{
  "n_layer": 16,
  "d_shared_expert": 0,
  "routed_scale": 1.0,
  "init_std_router": 0.00972,
  "norm_eps": 1e-06,
  "tie_embeddings": true,
  "beta2": 0.95,
  "grad_clip": 1.0
}
Below are experts of layer 9 (counted from 0) of a mixture-of-experts language model. Rows are named router (the router's row for the expert), up (a neuron's input weights, with its number), down (a neuron's output weights, with its number) and show model dimensions 128-159. Each number is 500 + 25 x the weight over its row's rms, rounded and kept within 0 to 999. Numbers have three digits each.
Before each expert's rows: a language model's description of what the expert responds to. This comes from a sample of Wikipedia text that the model never trained on.

# expert 0
Given names and name pieces in lists, tables and credits, such as John, William, David, and middle fragments like Leon-ardo.
router:483529509525500450470489483566525539468476455510474486508527533520479458460522441494524494502520
up0:493502461493515504540505501456505530539493519524473501506509534508483546482511474499460490487473
down0:532517513532515480493478469508536495475494535492492485495496501488505510499531504466463511485475
up1:486503507526473511508522491474518475451461474539548470469493509494499505501576502559503532481464
down1:506484522541513505486487499489508472507522517505542469524542476529493495497540476467508468526496
up2:532488476492496543523495507534505512495490527537464515524489444510511432513484492492468534486517
down2:484514549500479501445529509516500509511480486502516493506509522514495536539507533495452504512485
up3:539515491503485504458473496467516517494525470506500504486518557512444456508479418532525463530494
down3:553509493497459461473498496501541521502487475508497493488501488525473467502524532519501450486473
up4:498502522505504435463512489510533450501486457501453505525481493517516484543469491507487524518497
down4:534440501454494520491556524489480515486506501524515475457512499521488464515523534485507525520538
up5:470530470554528552518521472522497518494499510503453490522502503476505500486455518530476494475576
down5:459480525502537499536488478527506533527537486488496501505521519523477477486488491517491505511492
up6:501433496502451487495551510518533447463508493429464519532471510507510480477504509522508511498510
down6:460524486506511499538468506508481520502480500490502516511486555527468458518504468530508519474515
up7:535487499516481499525518524567497500485495500501487534474501477460494525455494523496506472528500
down7:537515530485487508505544499530477480498525506545532498482465503461497480479548491493480492470502
up8:525540500484491509534493495497489469492524529453501495494454483504464506488517509521474500497482
down8:513498493521470512497528463509541525527490489467456507508502487513485493473508457475449536500503
up9:516460492491503487530489545485492479535488497514503492491493497482500522498477516515522494453485
down9:501443548496483519501484485462503477463530517498488484514508467505521496519479539496504500508528
up10:493483491533512510507524459531479482506518467497528471518510472528492523510484510471497494456508
down10:495469488505548477514513484534417501489514465452482528460554513501522544520555482502496524496513
up11:529489505469459527488520519460506479521519514519489499476491510528518477483489546519512503464469
down11:530509497485485498515501501473491475495516518524493490481462510498505515480485525548519524463475
up12:502484498522489465530514475491503453519497486517491460520452565490503498532507514486479530487524
down12:537505511514489457489470511517519521496466494475526454506494544513514518460534508476502544479482
up13:483486450470486498530470537490517530516471463494469522518449498517448526502564463469511461487531
down13:538482528487495512535531512512513529466511520479571549471496504479527473506530464483520493477506
up14:486473486514482476481517490528497465507474493452476515475552495473489505452539524498483474526535
down14:488520480500456527490485503483486487542499562514487502489501467450501546476524456501527512478488
up15:481486507522513502484489500520530491474464516495491532525475505512520478527486472463523452497526
down15:503478507495497457488582500532482531509501507503487450557496531489456513457467508527489549460519
up16:549540486532526482509489520515500504522533528460506479514527486514499468472507469533540476533509
down16:512517484507506491523511541516478446504465478469492506479517473530484486488522505546502530515492
up17:532501523485508493541502489522515478482523483480504531531485467531500495497492504482441535507489
down17:536484573505520507487519548530516487507523518524528522492468491524491534483475499543499494480494
up18:529489470480501529488466510529451474506492493463487474518467525493493489491497483547534522522492
down18:484496517478478475491477528504495516536480486505510492450507508520500497499494500426500530554495
up19:524512514489516486504488542540543514519507506512552453435472509492514488501529505507482498490496
down19:494503530505527516500495507497516526532491519494470457491480463487525496517524460510527480519456
up20:549543475497548487516495520481461513508533544495508495447485530492491499496478501486513492544511
down20:519531505510523500509498504464478535520505514487479530538483509486507504494529489503530508517488
up21:513541486520518471485506528462491508481508460486494471496495548542508460514509504543525515501518
down21:499536495548458451459502518518481489518484494523486485496492514508525497519508494523487485513490
up22:461477484490506547522497484538499509560480479491496512504510501508492490495480551496459567507558
down22:522531475514526498520492530474529433485499521450528504507525478491457535514476553511478552492531
up23:495509502466486484461515502497523496484511475492538482538542531478497469502564459506507488533503
down23:423554487531499481528504525486446503507457495495513501450507486482525524484483515512492505495479
up24:475487515519502548491485506486506548486519518493512514481531457506500493494512500503483537492480
down24:514479548434500512495462458505507534473500482502516467544538494504480500493483516476473482481464
up25:546562516558461528487522495500497517496501477512441551475464486493508489497514509540513497534486
down25:526493482548527476531501532483529516505506493493539502554531497493508493453490480533522496491468
up26:509520538515510501492494470454511528526470470528507522498531502521493491492486484499544510477479
down26:501521486457524528532519522543517443496556479504536518517544485471470499494518485493522536451488
up27:517535448484505493486490479507508489485470522477477499457482520494439451481537479520468515502463
down27:519511454494475441534466516503526516498448486505506513533512460458470497530490511532509516486528
up28:445529468538520469494497455505453549505481504509495544537474484483486488524492484481532510477488
down28:485528507527479492546517528469495472480526501511465501511523517545479502493496511509480543535498
up29:514534505484477476503494471500514534522526518441470499483487471520501459484515495485476471531511
down29:472488476542456462545546461546478504489527466477491504501523492481491491518497514450494530514513
up30:511555524527487484511480504536510491478510495535488546504499544473491465516493505522482516507508
down30:528516501507505518505528508491456469495494515495482467497510513526500504476509503518498541495525
up31:498477482525495502491498513524517510458538522474459510528493503494453457516495523548462496477480
down31:476502508488516534485510491535506519501554459498523468432506445474483513494497532486487504514453
up32:504482492484504496483511484519489548530485503527515503485523543526473481463496494517545519485517
down32:508493512516473503511468510453522466509489509502475511459489465491503499507528486503462536512478
up33:540527465503509519520468489514519485509504475507436502503491494458496543482506529528485513508510
down33:490510500500486521472464462499427454514475469495521489525461453489500438543536547487503468465507
up34:497478514544482524465495462504553515493518484537563515508495537480464468518497511500477498498491
down34:560500489501476478500524494528494548504511485483525528502502531500493540548506538506499512476452
up35:470502496468483501469499514497490467528512508515537498499499481529521512538514521489501468483541
down35:494491457507482488495457528482497485526501488454496516494512506495528510504491498527467500500502
up36:449475463470490449514503508536547479522458451488530501511478512508451570470485508509491490500516
down36:480494496496476569502556495510520509490497492470465482521518499529479526462492526476536466493491
up37:502532472514540455511497503527527519526488468491481493493502492495503481536482496529522506492491
down37:479488502474486473488456518485514491547522469492495499496536486527509517494461474464538489456465
up38:463488507478494452512492519536502523478526487504498490502515532473468488501499507496485499480489
down38:458509496555525464500530525486489499493505502511540465489506485491559530488507497482447521504492
up39:492462476489538492487474499523535486494479495463518500484496498507510465528495546535459490466472
down39:513481487526531427474512524514493502501519497472518512493480505474481507474506511496499520486485
up40:495497514520478524491477513528480527453512501541473506535534489542497505512504496521541472489492
down40:514505480533494527480478519510499484490514509451515444483495523522493508542530531494471492501475
up41:502483494482530501497487459475457520514472499481480488526504512488508504513497466494480486531451
down41:452490480489509485508536545482515536513454443537459467550520475498467465484491497451466537452479
up42:475450487490498489483473449481521527523484479528460472475463510533499457486529490538508518495525
down42:523491474526514447470472501459493443487495462500504441466463501501496470473470497485530544532504
up43:511493525481503469516521490486509486535456450511420495460526536483489501467484442470498497500466
down43:479544462537524457521507475464494499530492471508497495479497497469506528518497424502488441506461
up44:511523510486516473478527509509543519484492478508486454510505442494513494476529483506484493484480
down44:469499468463505498456517521512512524547484487475535492533516477517497464508483513497521520488503
up45:515512509505500495493503461504530509525537524532481498486496481520472465472460505502479522519495
down45:505455517480527464494503517512522533521488488499521523496500548504476489486492519481506489480479
up46:499482479494536511478545497496516476508503513500531515453521505526488527488449552514516475482478
down46:478493470522480552527523435482505483486561479476494419456510482443534512489512462491472529493474
up47:512511501562478484493475531494508509498511480498531502515490510495484480473538523538491511517520
down47:502507501526510525559471539512501460480510491506471547533539471516486498515509485486536540511461
up48:453506504468495489487480470540514503503509498488516514546496542518484524500533490521497512520497
down48:505486496501461519501482488509515473509478500530530504531498512531506498452452463526476506542536
up49:517458493491449465478451518442558526485536435480495490511489546476458498537500460509522501497460
down49:473491458506493497516496490519494528467580485480532546500497503435462498515471502534495527509495
up50:493551512482527479486525486535505492442542547476509478468507468519512482500560496492529457519549
down50:520487490480515491444479537471502549493466459495472481520485513510502540499469468518486517484521
up51:514554509509476532503512471473507475460500475459509540499490494487509488471456491467520538520509
down51:511536516501514472485515463510513471501563503495507566504502445488519522510458507478454515521514
up52:468511472529491544449562511464496502507532500500445484523481513495504526487520550442513523489453
down52:502505480508524496502534493494490492483480529474482508460550523505514498498451485483498474486509
up53:489489507500502488462529522526500506487485552535526530498526524494513459480506475476541501525442
down53:499483517499518510526519526480467477462545444486507507471535479508490467468481485486477530496470
up54:533506506488503535493509461501494532483494490495505535478525515463485490475504483491484524524526
down54:472514464484487499508481541496491442509528482502545532510525501521518471531528482487506488524481
up55:516503539461491456525481489508485484496498466509527508517515522498520458521460462522501472516538
down55:488516478523455519483487533513499509503531461501457523503499522530501442503539505463445526530535
up56:508512507509487462548514515490470512493465487547541503521482508497515484516514455493488494484515
down56:494516480456464518515488503534483445481483513544512506493468507509491515456541499512487505513497
up57:517491480471528496490490554509485516496502476487521506440467512460514535497457504499507556532528
down57:452517513518510514528489500494543487499503477497527562526515467511502457496474492536481466509489
up58:516511523458545518496470488551478527524466475529487498516499525524536525476503540487523532509493
down58:515542551493499471501540487526493471529481465500528525482548475531522487501511519488453503527453
up59:501540496522475483508477488482535463489515467503535493516511529511520528537426493473523503489497
down59:507495500527471537514504528492427460507478464516485558498476524496442490497502484532507498479505
up60:463502544516474536508469481472493490520484500435495512483520462496508491485537524495511505519502
down60:507493510465569445508549498515501496520496480522527467493527486445485474465560523481448510493494
up61:506543518486464502477471510500478496523452502490476476466507455485490502477518532492473532479518
down61:475488481497482500511496542531481481520478512434514480495507498509494512505482508479534464497523
up62:472521480449496504471503494474477534517480468528501537518475467501482512494490453544450478496523
down62:515522516586516512492533490486510515468532510516517491505527519520488473500495494493512482530534
up63:518487530517512535520538485490521479501498549464500469546480491476510530523517473484524506496492
down63:516455513529494461492519453511465489541483523502476489501543525546518524497510518499495491491517
up64:467532504501484481485526499541496477484501522486495509491497556484523490510497459515498492470530
down64:510489476473504472506502490452520521524511509481541548484491491503514482450502484516512491522450
up65:561516508465472496515482500542511524499470474558540520503528469503510494529513486496476491494512
down65:459508494488541518504529480497499469545534483474473485490518445500541482505465502491551501514469
up66:495507453471514477484521473448497517494521517521518518483529567491475488492465487517495535518516
down66:486511482502472464414482510441511495489485523508534553480489507498476463472492462494518493490470
up67:516513502518533446498476466466515525543494494468539489531466526535524499526485506513539543565459
down67:516497532474470489537524500478504553468517492481532471551487495500518546472516522518519482497469
up68:499481507500534493492513498581510488486497548519527483455486466519483490510506525488507523508526
down68:489526513540529487487501502573513485504486518505476475542516521475530564546499490499487525485518
up69:466478442530474476511466499508454524519460480489505488495480515523507499523486513469513464482477
down69:502522503540501472553558474469474528539505501511476476534491513499523509491527534520501493487540
up70:472451452501502463484513504461484510494523480530503530511519490533532452522505516472518496520501
down70:496478500517521502441549466511439476507499556478518468516534552487458477521480523547478531482506
up71:486508459467486480481542503491472523493506515479476505483491477495459473532491476489470542495479
down71:487482497509476446497458476511513528472480487488517489518463510472466538505488490460541490534450
up72:444501494492513477511509483495473517537478535523482492485456474517553506476497501497453498485489
down72:537526493481511531554508466522494486476502511494486443509450533530536460463523497507476517509493
up73:479528472548534472494454495511510534470480456461498501492515465487461499504515507517478512492545
down73:506487532488470552498547494452495462498520545521471523498484494485553481504489500521525465507442
up74:511537499495498499487490492430466518498456463483546470535519551487486515518486471519515516537464
down74:512532499493521516489479507465486525445528486499497457551511496515496515514500541513524498487450
up75:526511527475521508529484534455492492467487489521536520445521486502511512468499515499542493509501
down75:459515499479487515504507497528470507509486498471567477492533507464548462459492539522524471500524
up76:506533502510511487489495519545487424490496497472514489521497491464527461508503440535524457508559
down76:464487547496497451477502509474488540479527496497476532506474490495529469514489498531519508495518
up77:484482510502449519525517487531464451509496501493497516506533472502502512481451480528501526506499
down77:477494509509481486536535547512519534484529527467529526516468485451530500490487495500504552474497
up78:511490528490505488507498471525514541482482477520490494495507479511480503528479480490456468557499
down78:484443530517511493505544451492501511478508483498530493497476454530464491489507495510488509533505
up79:469461459503530466502540512476511467506542491527539491454495505494522517503500481494513474536481
down79:495484527519471475512514566502497488522505508509477508513502499505542540496459473473476509527523
up80:466491482524526478534521463530502512449467459516461445503537516511466469525495521479506491491487
down80:513540516503482546523518490518536461509499519551512533511503485495524541544505484498515503512463
up81:442502489494530451495500449486457491502530489499457507476505498468521508486473509499516449497539
down81:474541460502484477542490505505508474435487493459522520534530541507480494504507453488586473520493
up82:503499537514512512499478475503486454446554471481481512494504444505529508497501499457490489523520
down82:527508519506486495501506503484504531506497509505499513514441492506504469530511499520507539543539
up83:480487549536487477502467498465476518501505422497470465502477511483513516541491509475506529525520
down83:510505529460529450533514479451480529456464452474518473515491507540516511499476501491543506463460
up84:527508543468496522491532464524481506492493509478487521479505546531497507438528489522477497503511
down84:461504461526490534523467454457538530480533467483496531473511537468521506499519484493495499563506
up85:481477485525484447488533507498494513492479452524464483535458510528479536494524470515490489534489
down85:522501517473529524519493527483530519500535475509495523486521473487491485529501535476470475488491
up86:510496497456540506545519497431546513548536509524497484548497482527503451520489524526487501488519
down86:471481500540478517499477484530506500515497515468534466454515502447484512502521487489485485463543
up87:512525515486518499526527517504507521489477488562532482501447535489498511499515527514489515518453
down87:524496525546526519485534468476493494512494470502519481473535538489490498540515486500486500526487
up88:499533485491507501501499521543498527491467504505511457498514509561520492517508488510484469475493
down88:498476537530462488523512499495501531475486473476518504474520507506507502455508530523510473507531